Experts of a small language model: 192 GeGLU neurons an expert.
Below are experts of layer 4 (counted from 0) of a mixture-of-experts language model. Rows are named router (the router's row for the expert), gate (a neuron's input weights, with its number), up (a neuron's input weights, with its number), down (a neuron's output weights, with its number) and show model dimensions 280-319. Each number is 500 + 40 x the weight over its row's rms, rounded and kept within 0 to 999. Numbers have three digits each.
After each expert's rows: "comes before" lists some tokens at least twice as common just after its tokens as in all text. This comes from a sample of Wikipedia text that the model never trained on. Tokens count by the router's weight.

# expert 46
router:493502474521476476457496515492552486440488550563540524577567496568414561500498530559507442487494555449522477475452516457
gate0:549571472516456543502470529549497448540536497452455499474518542525527509456533529454513520430464464497492547513460523544
up0:513527505517500475492508507519439479533534454466487623468495519483550468442496456489523544486436446536480525553505527567
down0:437475478528499463514527460494546492498446566481521558464511418515411639531469481582513521521458479494488463484513509505
gate1:462555448489490529552504470446516512453545540516487522504509539490491553567458519447507503547544472455534598498422490486
up1:568493534463489482395484504510477472545490486511486462436548503511500559534502451504507462539550547499421546421533478508
down1:463504534493571483505490529465569522502491552480470497547495491462511500507522479434531436451423474616571466432528550556
comes before: "20", "19", "18", "1", "2", "17"

# expert 18
router:514473453480505519555534518507497486456509504488461484576537480515470546446488529451556478432540498580528438510506474602
gate0:496486460480511487521480528553479495528522521501563443462555469521499452510467539487493566486459541493503549474466519447
up0:557492519469405487511455511537452497511551466468405483458554499514518530455509489520533529514434466476549491435547568522
down0:482576411511535559479550418430463527482458574487490506483569529535520473486532558516585509526410471477498467417488451478
gate1:471483511477575477538497541447533458424472514503547496567502594486488442471469536516472557473436520508489487501489446536
up1:452495561522533553510524488457541482438405557481533554556430516538487519458542546513504528495532564473493471432495489526
down1:563571503467507499557523503502479586496492458549524523464468509489447496527518492571548551520575539451494517462466396503
comes before: "0", "%", "′", " |", ".", "″N"

# expert 50
router:456442463531531481424474548571462473433502453459586509507431464552482545462485513514557489488468507488512482453473477472
gate0:531524521518454479528476501494474558619522467476475494551548496506507478518569470511505593557582486528531499507507503525
up0:495440518513517495562534497531530498470550461471548566453477535502527513461478491543506407497500492483437494479517450534
down0:544527566497437416529458586420482475499531543495555554523549489490568523533439511460425509581571445554507497487530525485
gate1:441488563462505443533479540499494537502494484496545537466482585462516543514384571511567563466556485514457515488500469579
up1:441483475455517551479467526540533524441515519498545528551440473493486494484610566420541529498466507507633520486473495569
down1:542548498520518489504481550511479523482493505486477543520492503477515521503454476442478427449481508437461444509483532502
comes before: "–", ",", " |", ")\n", ")", "),"

# expert 52
router:452496479472480616488495488497557516526476526432517464500446523546409505500466622493511536476547538578477489517418490539
gate0:527572496513493493554493401485488536557528467488493535496490502488574506519522466577463522477516463507501546514469529540
up0:512508512515546507463521539486529471435511509518530441515517539482443522517425552437480478489481511496461498410486513515
down0:497522474545463481537562484518489433516534511485495500485579460443487527499545504517546422522475482478562462431494525513
gate1:503525444563523496484558492508486511550487452521482559554550455501504435493482447489575539544529483470536562516522497467
up1:484506456497518457531481526539515615463516475487452451505498534539510488450461485565404457467426518501455545524520477491
down1:513521520548477581534539620578505412502555441556413573518476504524473498544508433530470569475446553496447460538484424511
comes before: " |", ".", "0", "%", ",", ";"

# expert 21
router:572468523579459463505541510585519473555499459450512417514474482527543494573495468496516519470475467547521564484584500529
gate0:559486521476496456436465484471441585433478523504481521463506488464575522462448478517552518579458559549575373461536441561
up0:419491461491471542554531507515577455553523483492503494551493515503459449524520499492456492448562487452446611525471563446
down0:536534530498516502525501441442558462486464502528460447535489511524468517467513507472453512474504453556546424551476499494
gate1:564533433455517562542448497513507479493505464441470488502587534467426594470493512502460445589468438419508455540515529509
up1:486465560537484444525538526567493450548452495564534494517493461503515453500539507539528508507510480503571578533527400494
down1:504514576489481482565482601529446474520446591556653495528501528449438553485508553500547455460499469569503520522515503492
comes before: ",", " (", " |", "\n", "'s", " =\n\n"

# expert 53
router:546446512479519471536586471486533553520603415501450446525493508508473509515524490514493502518475500529582559477553503537
gate0:528481553533461533476528467487447424466495447473491493516488509465542453542464523409513433542495534489524507475519466577
up0:477473510489500513494591479469432440526523470554428539479533503484524508452524537503488569513545505453500493489392486525
down0:471500515478467545510521457426438494494514501456454476471509493492541559463445539550499529493519556537474530420527497445
gate1:525514438513486502448471534532537559571484496474422468482504577504481469499547491486532512497526460455505515494447480496
up1:540565546451519462531540479510467492520494487469605489445471450455482507480471460405395516527516472491506465513490522576
down1:498500523553575508503502482520562460518453515516473502496568531436504451535517511501539472470499488519600388539470453562
comes before: " The", " In", " He", " It", "==", " This"

# expert 20
router:514558489477485532507525475412582430502545460669446506486503532542452502449531439483470576575515443492496510538527497461
gate5:495536513533508527453546512500463498573538483498488565482538445535487522547551533492533525490514627510533513543496512504
up5:492451537501533443494568521531484450546499502532467567546537460554482517552521438493505555523500602503435401571511601485
down5:456445468481556467512576449490595458514488571570477470506488459401526525448524463435442550544485542489483514546557486484
gate6:541520522523480503556491486526571573467493469495545533480496529456458553477515516503512395507498463489457512456611486415
up6:499433530553543594507479537514432452494474483444538416525534468481505497526474578539547484504490522493551414519532483585
down6:487390470501484582540544459446497431523438447479527448493506496588515502544570502527493450498510545535516486503579533544
comes before: " the", " a", " his", " an", " well", " he"

# expert 19
router:498476490503545507469527488451500508500486455465517446486492532495607512500464487446464505483487536516561444427473555531
gate0:463515570450503465557499528504530443484457559510602483500464531410484552517480475536498524543467495484486520510435474483
up0:503600499520351499482465509481498489512533490469444507478562464498504484486562526476470512528526570507484494536516542478
down0:517494502439461469532485447551519477459492574509517523544511424538491483488462552487506511576495489506453493525521543502
gate1:542520522471420448537487505479440521533504511516452487483531382489516476411497449551516467558566506515515500483574545513
up1:544472461451509500528491556499503416536479462498432492500506461552495498510609439560480461552481500489485494451512567470
down1:542491487382503487561548497483419552595498499494564470499459503453503544452518447505482610522487451502529611552504477410
comes before: " ", " |", " (", " is", " Total", " Party"

# expert 28
router:450394479487535513436514505456435560456448562465548489492551506513449529493520522460509444430538515456530490449510462519
gate5:575500536519494486515540533516493535525544449533444509483482523494522494485499496509521468546474453505525521485568520486
up5:480468542474497452585480574472507474450493525488538451513502490445519469539559539474511503443536551503484481455496521459
down5:583463509517457480474467540471530494524537552514503516483429533542473505582431570568432511533580467496495445543544504481
gate6:491520477533501483505580489494487479496509479469432455479523508570386495498493489496462452476462580467505507491482466457
up6:482530462516517560435588464532478452518501508471491440471534444548354567507525490505453443463505533451543490473474455427
down6:474451446430504494520493564545475497554519511539520505436516501481555516475478479581521511455466554493448538520537515504
comes before: ",", " |", "\n", ".", "'s", ".\n\n"

# expert 7
router:489553527490507475529493510529486579538423501484500486503564496493564497544525481504478498523458440503519597543608450470
gate0:567497529468500573537465412527496457565505506535552452462408506483502498470567497466509446543496458466594462485488530486
up0:514514581473453526491520512481485549518513505599405547491475469556479515510476464443518550482434523496498478413546511520
down0:547453472409498489505503489507530474510464519548446542493482453554494554416527492531493588504425519535430516497502448583
gate1:500511581482494570440420467502502438401450594462480486559502498463470460486473510423469512526563478478501520518471477625
up1:521498542526460485522516517469501540487550468471475586455496444483496508497510537497474610530476573439472485599480491512
down1:532520512464559419505441502466504524508497498442510510492579494515478512509502438494523511496567503567467589543465413508
comes before: ",", " of", " in", " was", ".", ".\n\n"

# expert 15
router:500505549500525487500461443541465461523546427636398451500471511490561495461436461512549571570445492544498586427561555480
gate0:525485492481496463452525519493467475575523397512465541522522467382562476446518483535543478524492440558476482543570547496
up0:519462516475520518484483529509447431503529487496471490461545450466499518462486479472519453564575497462560525505562478529
down0:532564559497449488549463526496473499464471627439521481487547416461531543523448488573520543476527547521504483535562491456
gate1:474555450519585522427445535511495473536571536497485585530527429450482465440544550479516447586424470473600481493530541537
up1:504505494502555520398412495549489501477552548552502514517467444511524476483498543452547470552476492476576474478502531550
down1:506491592475547569532537513469528507556594426545467512485527520535560412508543543509545433500496447488481463530424500466
comes before: " ", " —", " \"", " W", " No", " L"

# expert 11
router:510433449517501523487428461445504496470513463465519476544486478555499519476456512540490460448523533411475435507553495542
gate0:598542539544472488453504460521480486554436533508502490519568528490472512478479492464537536515467524546523496570452480493
up0:555496513479416459477553534441483524447571524554520476518496463496495535501469511488527507489472492487494495449487540484
down0:541604532590515484438528428516479475460536389522515485472545451552459565452436509546490479469483495443475584523511516576
gate1:492472439487527509434439475487395556552575485461426415528533421509545514455380529535534501494501540475534481530573408486
up1:493474591466502457503535478505564517457471515450509546456497504481488509564505485433424519501503533482522488483446564539
down1:545531481519472496486429570540530452462531528498561492523429550567518432500472489478493469534491494438566517508487550548
comes before: " the", " he", " it", " \"", " she", "00"

# expert 51
router:600531573459412531534514499488494415549573470540465445503501547535510513580526532505451523502509521509431560478402492525
gate0:494488457490552487499451555516547461508468492547514454396504528490459507558495510476498445478435444550526534553458511509
up0:497492550491531460546530549503478489535500472535434536424516487475522535494486515598471491543474447458556510531535498473
down0:513476553534486545574561522516421523548485469479428476525579487500528519455513591544544506405483530491445543520480437436
gate1:521463530499522469551485497556508476591518510547458627476484498428477509503525501531537453522473417494476547573421598482
up1:500491514493512459547476511561501477586505510538461615485486521407494541470543477510510456522450408484480537582431591515
down1:502462503487501445538526521546469509416517493455486531469563469420455526468522401501560478463450588509507543452435567514
comes before: "-", "|", "|---|---|---|---|---|\n", "|---|---|---|---|\n", "|---|---|---|---|---|---|\n", "   "

# expert 48
router:447513583516496483509474487518414566476554504573461550511508489451487471485502505505478538531507570505529534537520497505
gate0:500460494568552478503454504483554490516420556521462569468533542520443503559528572456480501419472521499517532593453429513
up0:484524497513516584546459487500457480463542513475428516526499499512458517522443461477550556441527501475612536513494506441
down0:572492465506570526534500589469537507494484507448485438512564533499465507510521586531457503454511467516501478516502421524
gate1:486531489467471529493548532492555504532454471440524548492468521549527452522551491526492502484522446544411439428467524542
up1:443446449515453545469501538584494508553531511465534404547482536523522484475509504494566427463507517475569498486529535477
down1:479465570521516416491575538474536499557506516463556534494528466492513541539498462463458498545544528533471515537535538474
comes before: " the", " a", " to", " his", " with", " their"

# expert 2
router:464488540504519509532476520439495578423456503439602433515490510524499492477582505480496466464547509523493481450506466431
gate0:443490463505514590515525480522538486465491510449515449485434487540529476531485543508534464450540569589485415469436490473
up0:499471550474511484481434494438440498455494515494511531557462460484506536425482520441471525514497461468547537459500550551
down0:545502555485495462557490513497484517490486524471565442459496447519531537526506501473534477455481400524523532456520540510
gate1:454543535534588602513513499520543509513475548504492498462475576541481496582451512491500490499529521526435532485427487515
up1:527512435534434459464532456534527396505470475573473476532544484433468476492491462446533549550507465472541495538496449482
down1:559492496507522404457486475444408482464497472483537485470535480478558512499432527513504482556476457473563519466544565522
comes before: " |", "–", ".", " of", ";", " years"

# expert 29
router:500420485496537511482526582478472547420468516479558522520548488481503578474521555407497483469556487433482475457467512463
gate5:504551583484402445509436472497567454550524471537482518474501535449508499501514411538522460523513504467503540541518386489
up5:597590475527529555470463420561498503503554517444475539565440561543414512501493468481565471537525533537561476541454488517
down5:427486488526475553522533513521501445505452512490511501426554467463447507529532477550492450513539528447477515504503569470
gate6:527534457473494534516436522440499493466546530496472463511467500469504502453489467589484493571511499528463483458458477491
up6:479473484535557456508586480446442484484501549485501490564476451475516508388486532486487486507492491501544562483460532464
down6:458421462502516495579462539504449529554552512479451474493466545489487475459497478519510550381489541567516531477540561472
comes before: " ", ",", "'s", " University", " County", " City"

# expert 33
router:498450494515502468535491589533463541463470497426436420505540407525596498493454467534530461426513453419519502498574485459
gate0:522510478511531443583556530453522483491516475500552487476562565509459463438550538495479495568483456496506540490470494450
up0:571454524434449440500550437448562487460510489417539492441456516438451485502494510487578544555446490536501475431494513552
down0:455448548559557523564530574525481537472482514445462428488476472544537462548465553533496484442517481527534472447509539439
gate1:431488485497548532475466447505521458468525495520530540457510573501510508528526445431504481547494475508523480510504492556
up1:476469537462573505524481501461579489483544537510492489548510488431520522511575516443633467502519507502574532461473491498
down1:519498543458566500461531535516490547581495497538546550511447464488540486546480573506432495466477499523476474548502532522
comes before: ",", "\"", " of", " (", " and", "\n"

# expert 37
router:517514484494463551502401489574470483459477535433524498497458527475478497463487445500515542542478530497533549536516516493
gate5:513513575475425458540474495497460583529490459502455516471522430430507491526490464551464468510569477515519509537635412501
up5:514477541529580584511475433501470519502462481540384450485525501441482503501464556563522376377571506506505501484552497521
down5:495512563518492590503513460532526534440545486536532536475529486479565479564506459483579509457515499536512543508460513462
gate6:516530492470579496491459545449559542447499452446540482514528529458475458542494524512484498468504534542454464472490403540
up6:391483467468596564452429543511554555467426437482521501543557521476513461603507585538492519439553514538482430413601461477
down6:505492545450533480466473525488525571466469494496519512509524520467455505450473449465499577582518535558508519533479415523
comes before: " to", " by", " that", " the", " in", " as"

# expert 43
router:534484468518519489410522440550480509505498508556521488544541442511555527495480461523551546461453524562509576498520478461
gate0:499441552449436471569506497444493507567491520411481454514525456520472484469530458500551458513483464475493527557525512505
up0:513568499454408545529483533532482572514455556498479441456568451513512449514506519485465516428449497492493547485493507485
down0:517484503502533548434468484526495506551497447529469572520484521569507468475530479474553441458477473501487477508523559537
gate1:468542492510467509599483521479552530574475554424484515454543505480494485538488566596499482490481467465486503526460486469
up1:484455533459526545422485482513462550494478530527547467509548468512531503514524445441527532438566536456512452521570471536
down1:451497495485481546494483497518460503491500518490495549532523464512500430545572449415600438458510498465547505501465415497
comes before: " ", " —", " +", " −", " .", " MPC"

# expert 4
router:434425507506505554480457481476448512509431536479540512526525547470513502549515479474510478464494488508554497477545461546
gate0:465456534561532517509491492496506460434438561470469503493521560524457533475529569532507551481527484534584497486539482494
up0:498521486456489518491524482449480501527488451522544450549521511466482521559556456496530499442494514539526411472468474508
down0:474528397554452471518423503522478574494543539495563488493540544517544446485491478519417471491525508453522481388538547514
gate1:525573523500521478510476491497487498485497504555510510491478486420517483551469459411536533558452478517424437510368423472
up1:563449500496454451560447633478439509472502547439514516492546570467488503461548486478462449458598545488481485508449466497
down1:522575512550538512489534465513543465512505489510540491510451545505466528558548469514456532560502508559536523522494382493
comes before: " of", ",", " and", "'s", ".", " in"

# expert 5
router:549543489489466500506517508487510517514593599551529591514538457494521522577448485497470531571481470494504395500493543507
gate0:520475473533412439457505498493453498489544484480518529526482415487534533497493457474452525439487436491465510435571497509
up0:464536466427591583542465497479503496470437501519475483515555495518474482517536537546534486517507571559536509518434500555
down0:548477506567526490479506534501482447528479427575506512514488503565608456492586494470504536528537497492494507480483511486
gate1:441477531540474438587527495447517428493499528507487545509471545452527467446560551578459485569473495495461456519452512491
up1:542531472488477499523519450516472451444510509458525464519512570473506493498507533404460464476496545461546451420492520501
down1:465444532528449512478513513480466438548522482530506518509480469466478491506505572476457523494449508520465497474541492494
comes before: "19", "20", "18", "born", "1", "2"

# expert 0
router:596553552527560507486566511466507523514409445491511497489444437516408501493463466490565542463542522479569514480522522484
gate0:447467459421502517581562486485563463522449450602452544506512579469503528500537493516510521540495520498447502457493427512
up0:496483506459456505471593494444519419464527563501571515534473489485442537531510467465497460556577509511468502505436427483
down0:495502504492436492474481453525455479502549486534503414472519462508478571512529422506549430532430512551562532480526522459
gate1:492479488470479560503439476486552467563420597521477502505487603511503495490446520465481506417483440472436507571383416558
up1:560504571505465459462466490473447562502484478517484477497458438516469501476454492498510460451489500463514564471505496416
down1:499552506509498476583489493481481501495443525494504469545435458498412369481542539479521498489556456453542460447548412485
comes before: " and", " ", " which", " but", "00", " who"

# expert 3
router:495487532521417490535556538589510505549459467506545534512472521483534531518551527488567495536470513506511523582404480533
gate0:521458513488484560567491539519545551537453428437496477538532540517422514478549496517455527437546473567439513498498495449
up0:439495570542549400509482506482502564484444549481511490544515456478590490505487558478542498531473468450580477512467513526
down0:543494503541477511388494510586380489527540452523465431504494495555539527540468436491502489483489419460531512483496458499
gate1:462471505410511458522531488482561455494513506505472540555502549520495440537553529524548571434395541552463511510458579544
up1:481534448453527525542470445499507522484533541494475499445542483519485468493501460614542511449444469495508480492503454538
down1:498464527484463505511466522492491519504486547494466537474573557426502482550597443534484500523530528472390432514542514453
comes before: ":", "\n", " /", "\n\n", " (", " by"

# expert 35
router:564516434570502499569515502550463593540476504478530503500545534515521491457562532432497448488492587486481453472516516559
gate0:513478541518519557476508454517530477483468562539533494583526518411477487472550505444561510497552515516536549502482534473
up0:480469466498462484440535436483489450501528468456510434526529522503537490543532460558535530399509541555500576486581528431
down0:476490538475471466518558560436357516528498482432478528507578542475554474484490432474503495493530526518502521528500535523
gate1:476452526564497463426551446491506480423509466507518446465465528418533491564471540493548490453581539533486454493473508521
up1:452556479461484531552493459541585507546458495503431468588532454510515426427491465543515458538498501481506532441562554448
down1:592548504504488533488405495626523467554421512494535515532466476531458542454453514510517479519475459523513525470547523477
comes before: ",", " of", ".", " and", " in", ".\n\n"

# expert 40
router:531537421505461550481443489620506466507473520503462513501453519542611500474508497516456473511497517533504528500571480478
gate0:584403574528474511489506467492499513414466473539481528523497466457519470505488502553458496490468504495469503522589514560
up0:593463457520494571433503506536529483480489510506507488485478529440485496490542534493439474489556450510534480601486480475
down0:512430541479487482485529537517539462486541444445528503535528475490512441534472522533520503528541449498514378463526598508
gate1:485488459551550494490526469513530493517458504499524558509482492505491507551541520496503578442534465495462500556474491517
up1:476534477488472524474504504544468534487491399537502480489508458481563476536475566599394501456572535508510502490539515494
down1:496421491537512548499517525490437474530494490506471483543521531501476491481519510510484490510453478446508512567522535515
comes before: " of", ",", " and", ".", " in", " to"

# expert 13
router:515528540495530442544485544530476464460460473429520519502517514461562508497556521511512425507510430452485559471521502522
gate0:494412533508535552461516469481532505551500485527509492557492473513483511542459474496487579542568578515468495525510455466
up0:520514467514558511472481478536471498499545414494418418527507493499529480525514478572505503403500510495486500484540538463
down0:530440465533548504544564534514505574549458482520550426541508451507593480476505497469412435409517507526437433538576603525
gate1:503556493505514496475468513585547530506552513489575482478507542427530526547525523492532462545519512479531578510526449534
up1:492503552477490485484503519449405449502502508490471526516519406464534518447465515483494491446459494532485439497538574557
down1:518477539493529516470461490505443551501479512438517486460615559536453544495452539480532486487508461487508554480547557539
comes before: " |", ".", "–", " |\n", ";", ")"

# expert 55
router:510465486580509523448511516492459527481484538484471507546406432529478500495519498430534455521539498425498483461506492523
gate0:509480489533528504425518462469516491495584507473577465494477518531463496484533514501488498504533527521447535549532521592
up0:581461476601514452529514542563566534503538470493488508486472540515442507416444485558432492567459558479467477492483422393
down0:461527513504438496512500465500558453498563512537537568489487524496493488531479469475482474487413512433536569508520498464
gate1:492538462535537434535467483538500509533548450585481478479561533526472500582473561613499497468546436517559488494526515428
up1:466451588462431551485497538443474546506418506436571528523503477476600493456469492476533551457414572538518491572555513598
down1:492510483509478460476522481546545443446555519568514470507525493514502503546521531488502477405482492509495485565504454514
comes before: " |", " |\n", ":", " /", " votes", "ing"

# expert 25
router:431477504501502480539488491479481522555515523503605530505540540454469529514516477478517477500530544505520447542528507441
gate0:529488436525465472478520535513456463507482419500449520470520437515510527460496498464500469553497407453545541482565510515
up0:477459517443547524434453553523535493404469534518538464605421556485451527526404498440539456543516541502484530466460506524
down0:508433501484443575510512528438564502502541536503499486492519572435572489428459566530497537496511466543462425535508550527
gate1:537575489490566523477528490498473453516579523483461511445439426502454482539440516516473513412498471466410498550402523432
up1:478447480508610557492450465497517529460511573517517404446526419550497520538451455539518489520487550529452470484462461505
down1:494500384537515555518553507515497502453532506464483450501562537456509489487503510473474525498426482447442528438482517496
comes before: "0", "1", "20", "2", "3", " |\n"

# expert 10
router:560530557472511457540572484459545485492583513478387568501518546506517517456491446493474573483493479471442493508494487454
gate0:495456422417521553457525480514485487502519520532561455436426507549469493498512434523512472507461526538437532507477510497
up0:481525426545427537505454518537493454532501527553509501475413570478553494483601534453511487530443416462518457523471530494
down0:532540515465524466518524499537553508465509547512558479464470540433458474516502476460501429537470478483558529483502525525
gate1:491451488520506452530518495523458546499507471502477539503416482548482448460492516567513510499506473514469425537503473496
up1:525579526459456549410496506495481513508485547436493470513580494539541528596453448478466529488522539565506481474507495487
down1:493524484522421502469471496473526498534597495531506555483485450544532501549498446524527487420510551480543516490458531504
comes before: "==", "===", "The", "|", "-", "In"

# expert 31
router:526529527513453495507432477501431539474464564516516463497439510482484506409464430481546462526424505485508578504454488516
gate0:517577542453460447521573476422544501536565552480547469510507459499465482463474504445462514537516516462458532491492511502
up0:552511520471512469564498498488429505454497551441547541485504461460474463492497440557530516479481469517525516523470565512
down0:531495476501490458500442491516445613451504581442516495545483442478500472441440563507519488470540500483546476493492525522
gate1:454526475480544453536547564480527496541498482445515479474537476494536466572482546524489518517544474511459464491542464507
up1:492453505522506539496407484575424568467457537491556403506543512433495543448459503476570443505459546460558565491496479514
down1:478526503528550444486569530463528484538512507460520461522545505521512467553498565505531485491535513464445447504527491490
comes before: " by", " in", " to", " the", " on", " a"

# expert 62
router:487423498498530515403498538479507509435503507463553499498535494523501592494505528450522436471525522401550480494444463555
gate0:436411513483494518506465469538509505531457435471578427516483511539559545530516500522426453514550579563492499460524526484
up0:522533518502456540551460577501418505458513538502432507484502464437522475466514447515509503456470464472555484483480541527
down0:537513485527540533455539526449549499514503497558433564513463582552524504519443485526494551491442535510437454516537599559
gate1:475564471517483511531518521502555509486497545521544533527399487536477495467472482521513507447586490516446491530449520420
up1:468526494510506473482589498487442464496510466538509503530530464444488514498388536504505462498542602415503524519457543471
down1:476530469508455551502479544504535509459499530425496464484449444488402477581500575502464496479544475527488450557454467473
comes before: " be", " the", "-", " have", " make", " take"

# expert 57
router:408488487494503464489488537450531438515438534528566548540501486440429538498499567481560491550482506465534512504487491558
gate0:448441467465485555477541469538507559521501489502466517529500482511514507567497531499468577420535520620464569494500506472
up0:487449540476394441526500494493443416498522492466478471470528448461476444510468478511564484456469507469501501487463585522
down0:471527600486501419552579434536441581504472490477465469463542465477467481440482505531486494496520512476517573459490491545
gate1:568498568477502555501487530580450496444521432416472471468444560501571529490510476533482542496470457490479577448478528509
up1:509410476531470476476500467483557580567482495546527503479529484477449482451484573513522527488488501477500496425610469456
down1:527477457462515553451449547531505496486499454495500497543435530498516406466460588405505560547508494531481493489515516469
comes before: "20", "19", "1", "2", "3", " |"

# expert 45
router:495432532429547505516449543457510499442499539485546504484527446516453576521501514451493490522557552451552458486443499493
gate0:507492531545457513498471477529461517492433412475494503461441490519487487466528554527514549421439493474473525429596497526
up0:548573502525443510432521506455476483464512506555516502525472552401471519496481540450544422452478528410428486485468481531
down0:492475464428518431528522473539527438527481526516454512458552480472506475465580393536440490561568545563505527564467570508
gate1:537531478481520518499513514474525461491428526555529506530502591490523471472541502545541513517559553574502532408454442456
up1:580563446464508436487461465456499445461484600508461405472558505425517476503480570521501489573450486519480433493519518497
down1:565542455440489495524516536493454542572477486506473445492494545465514529504556427474478474529487517542534489458544532458
comes before: " |", ")", ";", " ·", " |\n", "M"

# expert 61
router:447503474544465533479450505509542546520405463508493528497461540474503499447574457503487520446428493496425487484572506490
gate0:497544456389547512499529574539489470513501519423493523508468565433565460565501509428525567527504417520445487450454495521
up0:478512442437496486456535475541522440501472492409493527517513555485554482545525484468491574515504452503456509497456534484
down0:561429501496514519558520506495460525461462426450481522480566482432452493490604498501558455503553533461417467454556544545
gate1:518559471439529550509453511519462550583471425494508545505504433433508551527528517552521518557523407542541433443541526514
up1:424459511509486453566553515477491448454479574471536506533487519535543453497468505425498511498506554406466531508494504495
down1:537446596539533491494464489453530469497487410486495476507479513476477532462478452535512505563478430489512513574542465491
comes before: " of", " in", ",", " for", " to", " was"

# expert 42
router:514555465439468468494513529448465479514428530457522523486396499452471513460508511520532550523469533448477486515463496488
gate5:540485494498449440548544540530512471519417516430460482555456481534451480470482517507510468477466449516532521489505529508
up5:502524503556455424507579506533528451491527515522418503474470438456422527477495512497549514414493522498521538471468516423
down5:513542465508514458525459415451521480558518467527489549500491508494544513522516497490459459560520537485501483564467482579
gate6:531547502447438471523575585502572524577472453561523545498470528456437510521601498500538493511552504504447544498433500469
up6:472500530557549582478452373519461488385538591480527418489562504550571481493469487505482480509463443492511524446564506490
down6:556490557476541471493490509548485541514493507566476458507476449454505528425515471441529504510594473479495492551556437504
comes before: " the", " a", " his", " their", " its", " these"

# expert 23
router:529514475546506512465474545548490559458468516469568481562458491538570563505481485540503467466525505397530537478483465455
gate0:563532418456446518445411466488458493572508489528476552441531473475452492519504459531525494524522515483548419404471447513
up0:498496529482507451517534446439530453541513515524498449510588452479561547544453546497493470469534515545481519517455465504
down0:484509530494561501503503475516465458503502523497529526496488516544456496509547501418419533480478442543453529502513505499
gate1:447490485500490545512486465489478452497572449585565479522490507440425506490532531527444570531418438525535534511514474530
up1:580514487550511516523557547494483502549472488506464496544480530434495564450495481529477444472638512464538452520566531462
down1:494488502437403455499473467425497529518518560575491569493498495424538511454544536481467473518535498526402435482483474447
comes before: ",", " (", "\"", " and", "\n", "a"